Weights of a small mixture-of-experts language model, trained from scratch on English Wikipedia.
Experts: 80 experts in each of 4 layers, 128 SwiGLU neurons an expert.
Training: a variant of Adam for the experts, 639M tokens.
Below are experts of layer 5 (counted from 0) of a mixture-of-experts language model. Rows are named router (the router's row for the expert) and show model dimensions 0-191. Each number is 50 + 12 x the weight over its row's rms, rounded and kept within 0 to 99.
After each expert's rows: a language model's description of what the expert responds to; "gets" lists some tokens that make up at least twice as much of what it gets as of all text. This comes from a sample of Wikipedia text that the model never trained on. Tokens count by the router's weight.

# expert 27
router:53 35 43 39 32 46 31 78 55 55 66 59 44 63 42 60 52 36 63 20 38 43 62 49 79 45 36 55 64 62 56 38 56 43 41 59 41 42 24 51 24 60 53 33 72 40 42 78 50 43 68 60 51 44 48 60 31 44 64 53 28 51 39 52 44 75 49 60 37 60 66 45 14 47 72 28 46 72 47 53 40 56 51 45 54 58 56 34 52 53 54 54 55 59 50 48 47 66 59 48 56 60 53 34 47 40 49 37 51 61 63 49 56 48 51 49 38 44 50 42 55 40 46 36 55 72 64 40 54 39 52 35 57 76 25 54 66 46 44 51 44 56 63 59 42 62 48 38 55 62 46 34 54 52 21 36 72 67 56 63 52 48 46 46 52 42 43 48 66 57 45 68 48 66 44 45 64 55 34 40 61 50 77 57 74 52 44 42 62 67 49 52
Month names. Month names in dates, usually after on or in or a day number, such as May 4, 14 November, September 8.
gets: "b", " May", " August", " January", " March", " October"

# expert 51
router:52 40 38 46 58 58 34 71 34 44 40 69 47 58 49 64 58 53 67 30 43 54 73 44 55 30 25 46 62 45 80 38 53 43 31 64 53 46 35 26 49 50 33 59 49 36 47 57 31 51 57 76 61 40 59 56 40 37 45 46 33 52 34 54 37 56 54 51 46 50 61 56 47 73 39 54 35 41 37 51 48 37 59 44 58 60 49 59 33 52 40 54 69 56 48 59 54 44 64 53 58 79 58 34 50 45 48 48 84 36 46 42 54 35 48 28 33 50 39 49 37 31 66 53 56 56 61 36 48 50 57 38 49 74 47 44 46 47 42 38 42 38 58 55 65 65 43 44 68 63 49 39 85 35 48 29 64 59 54 64 74 31 58 31 37 52 48 41 54 68 28 53 36 44 47 52 59 61 32 52 50 45 78 49 50 38 53 53 63 48 44 55
Mid-word fragments. Word-internal pieces such as ri, act, ph, ign, as in Dumf-ri-es, gal-act-ose, plus place, present, San and Nominated in tables.
gets: "ent", " place", "ri", "ph", " San", "act"

# expert 54
router:51 51 40 48 47 57 23 72 55 53 48 74 54 64 45 52 52 38 59 31 26 45 66 64 63 30 42 46 49 56 61 42 74 25 54 60 58 50 38 38 28 63 41 47 65 37 64 67 49 47 67 52 62 40 49 54 48 44 45 30 55 46 42 59 54 47 50 62 61 71 76 49 35 46 69 53 34 48 41 11 45 45 60 49 41 73 72 56 58 61 43 55 59 39 52 41 54 49 56 55 39 39 50 40 32 55 39 46 57 42 74 54 50 54 51 36 41 56 51 49 30 46 56 31 57 62 62 32 53 35 62 52 56 70 46 49 69 49 41 31 43 34 51 29 67 58 44 46 57 75 47 32 78 40 50 48 57 58 43 48 48 41 56 47 58 56 43 51 60 62 54 55 73 53 46 55 58 77 44 48 65 37 65 55 70 64 48 50 49 54 15 48
Prepositions after verbs. Prepositions following verbs or nouns, such as by in "known by", on in "released on", with, under, along.
gets: " by", " on", " with", " under", " On", "On"

# expert 22
router:64 47 37 62 45 77 11 72 51 50 64 51 34 51 44 82 46 46 66 41 33 42 63 58 70 49 32 58 58 55 55 49 36 42 43 69 46 44 34 53 23 43 49 50 64 48 39 58 44 52 61 75 58 43 68 54 60 36 60 33 43 44 39 44 42 50 34 69 31 60 49 51 46 49 61 37 58 56 51 41 37 42 63 38 45 58 68 46 45 49 51 60 45 53 63 49 64 55 68 53 43 53 40 35 39 61 49 52 48 45 65 34 39 65 50 49 21 60 48 55 63 42 53 32 77 59 56 58 55 54 60 57 64 70 52 52 62 56 42 37 40 52 52 60 78 68 55 62 72 51 50 41 63 43 40 26 65 57 61 54 65 29 43 49 50 42 41 50 57 56 42 51 53 51 64 59 57 66 30 39 61 35 82 38 54 53 40 51 41 47 24 57
Mid-word vowel clusters. Word-internal pieces such as ist, ant, ast, ost, and in the middle of names and words, plus some line breaks in lists, e.g. agn-ost-ic, Arm-ist-ice.
gets: "ist", "ant", "and", "est", "ast", "\n"

# expert 7
router:44 49 36 53 46 37 22 65 54 53 56 60 47 57 34 60 66 50 76 51 27 49 61 39 76 41 24 60 66 62 40 34 38 13 43 63 62 40 37 33 48 55 56 60 59 37 51 49 51 42 54 68 53 50 35 50 36 44 67 41 42 64 29 49 52 48 64 66 49 63 62 48 30 38 50 47 52 57 51 50 34 26 55 39 48 70 67 41 61 69 55 57 59 58 54 75 49 71 60 54 59 48 40 35 38 50 52 41 70 58 52 50 47 50 40 32 26 58 46 55 46 43 75 44 53 61 51 34 33 54 70 45 69 57 48 51 60 46 33 44 32 57 62 49 57 70 55 68 64 54 44 43 64 48 30 32 57 53 49 42 37 35 53 62 31 50 40 37 57 62 46 66 65 63 54 51 56 54 23 47 63 50 48 52 75 45 33 54 54 63 39 54
Short word-internal syllables. Two-letter vowel-consonant pieces inside words and names, especially foreign ones, such as pej-or-ative, Pl-at-te, Raqu-el, harm-on-ize.
gets: "al", "or", "el", "it", "in", "er"

# expert 20
router:61 36 51 51 42 55 33 70 48 54 52 63 41 81 43 57 39 54 63 41 31 65 65 60 67 49 38 57 62 52 65 57 53 50 37 54 51 71 31 39 42 51 36 50 60 25 37 78 54 44 62 72 56 45 45 53 45 39 62 33 52 49 50 49 72 56 47 60 45 37 60 56 32 44 60 52 57 54 43 36 27 42 53 41 72 65 79 46 48 46 34 59 53 46 47 80 31 55 50 53 52 53 53 38 22 37 41 34 57 51 64 45 52 55 44 34 40 53 26 47 41 38 72 41 51 54 54 37 33 39 54 31 51 83 56 50 66 60 59 27 40 51 51 54 54 55 41 45 74 68 47 29 60 49 33 30 58 44 48 59 48 44 41 48 45 46 30 48 54 60 31 56 47 47 47 65 55 58 47 51 64 64 58 51 85 49 56 39 65 56 36 50
Closing brackets and quotes. Closing parentheses, quotation marks, braces and percent signs ending measurements, titles or asides, often in tables, e.g. (1.88 m), "Lahe Lahe".
gets: ")", "\"", "%", "}", "]", " JPL"

# expert 52
router:61 51 47 47 57 53 28 79 44 55 55 53 19 77 46 63 65 48 65 35 26 57 53 59 60 48 34 63 65 57 62 44 68 32 41 55 61 52 33 42 23 50 28 52 75 39 48 52 48 50 68 66 50 50 51 62 44 33 62 21 37 42 52 44 52 70 50 53 33 54 69 55 45 48 52 51 41 52 50 29 51 41 54 45 80 56 75 53 54 49 50 67 68 47 49 77 65 55 54 72 52 56 54 49 52 51 55 30 65 57 69 55 54 51 43 46 41 51 34 45 53 55 60 38 49 51 51 45 53 42 59 37 64 56 46 57 58 43 48 47 34 34 51 55 42 52 45 40 35 74 50 32 87 42 51 50 67 54 55 52 61 27 38 45 41 48 38 51 55 85 29 55 59 48 60 51 57 59 38 48 54 66 50 51 61 58 57 42 53 59 24 54
s and g pieces. Single s or g letters starting a word, plus units and coordinates, such as s(its), g(ap), g after weights, kg, °N.
gets: " s", "G", " G", " g", "ag", "°N"

# expert 62
router:61 43 43 45 36 45 30 70 38 47 53 58 24 48 37 49 57 50 52 26 38 35 54 67 58 37 32 50 44 59 81 50 50 11 58 47 60 60 26 48 27 68 42 52 58 37 54 62 45 34 64 79 49 39 54 48 47 49 66 42 40 46 47 65 39 71 53 59 35 51 55 65 55 41 56 36 35 55 41 22 42 47 55 51 54 50 61 45 60 59 41 64 59 51 51 62 47 67 55 53 60 67 51 40 33 36 50 41 51 51 66 46 53 61 47 50 51 49 37 55 40 35 64 46 64 60 60 38 49 52 69 37 40 61 57 47 59 30 33 40 43 51 47 44 50 52 53 69 78 68 48 43 81 33 55 36 69 58 53 54 38 23 51 49 55 22 32 48 58 65 38 54 60 50 46 48 64 62 30 60 47 54 77 52 48 57 53 50 48 57 30 62
No., number, quantity nouns. The words No, no, number, any, total, average and list in rankings, catalog numbers and counts, e.g. world No. 227.
gets: " No", " no", " number", " any", " total", " only"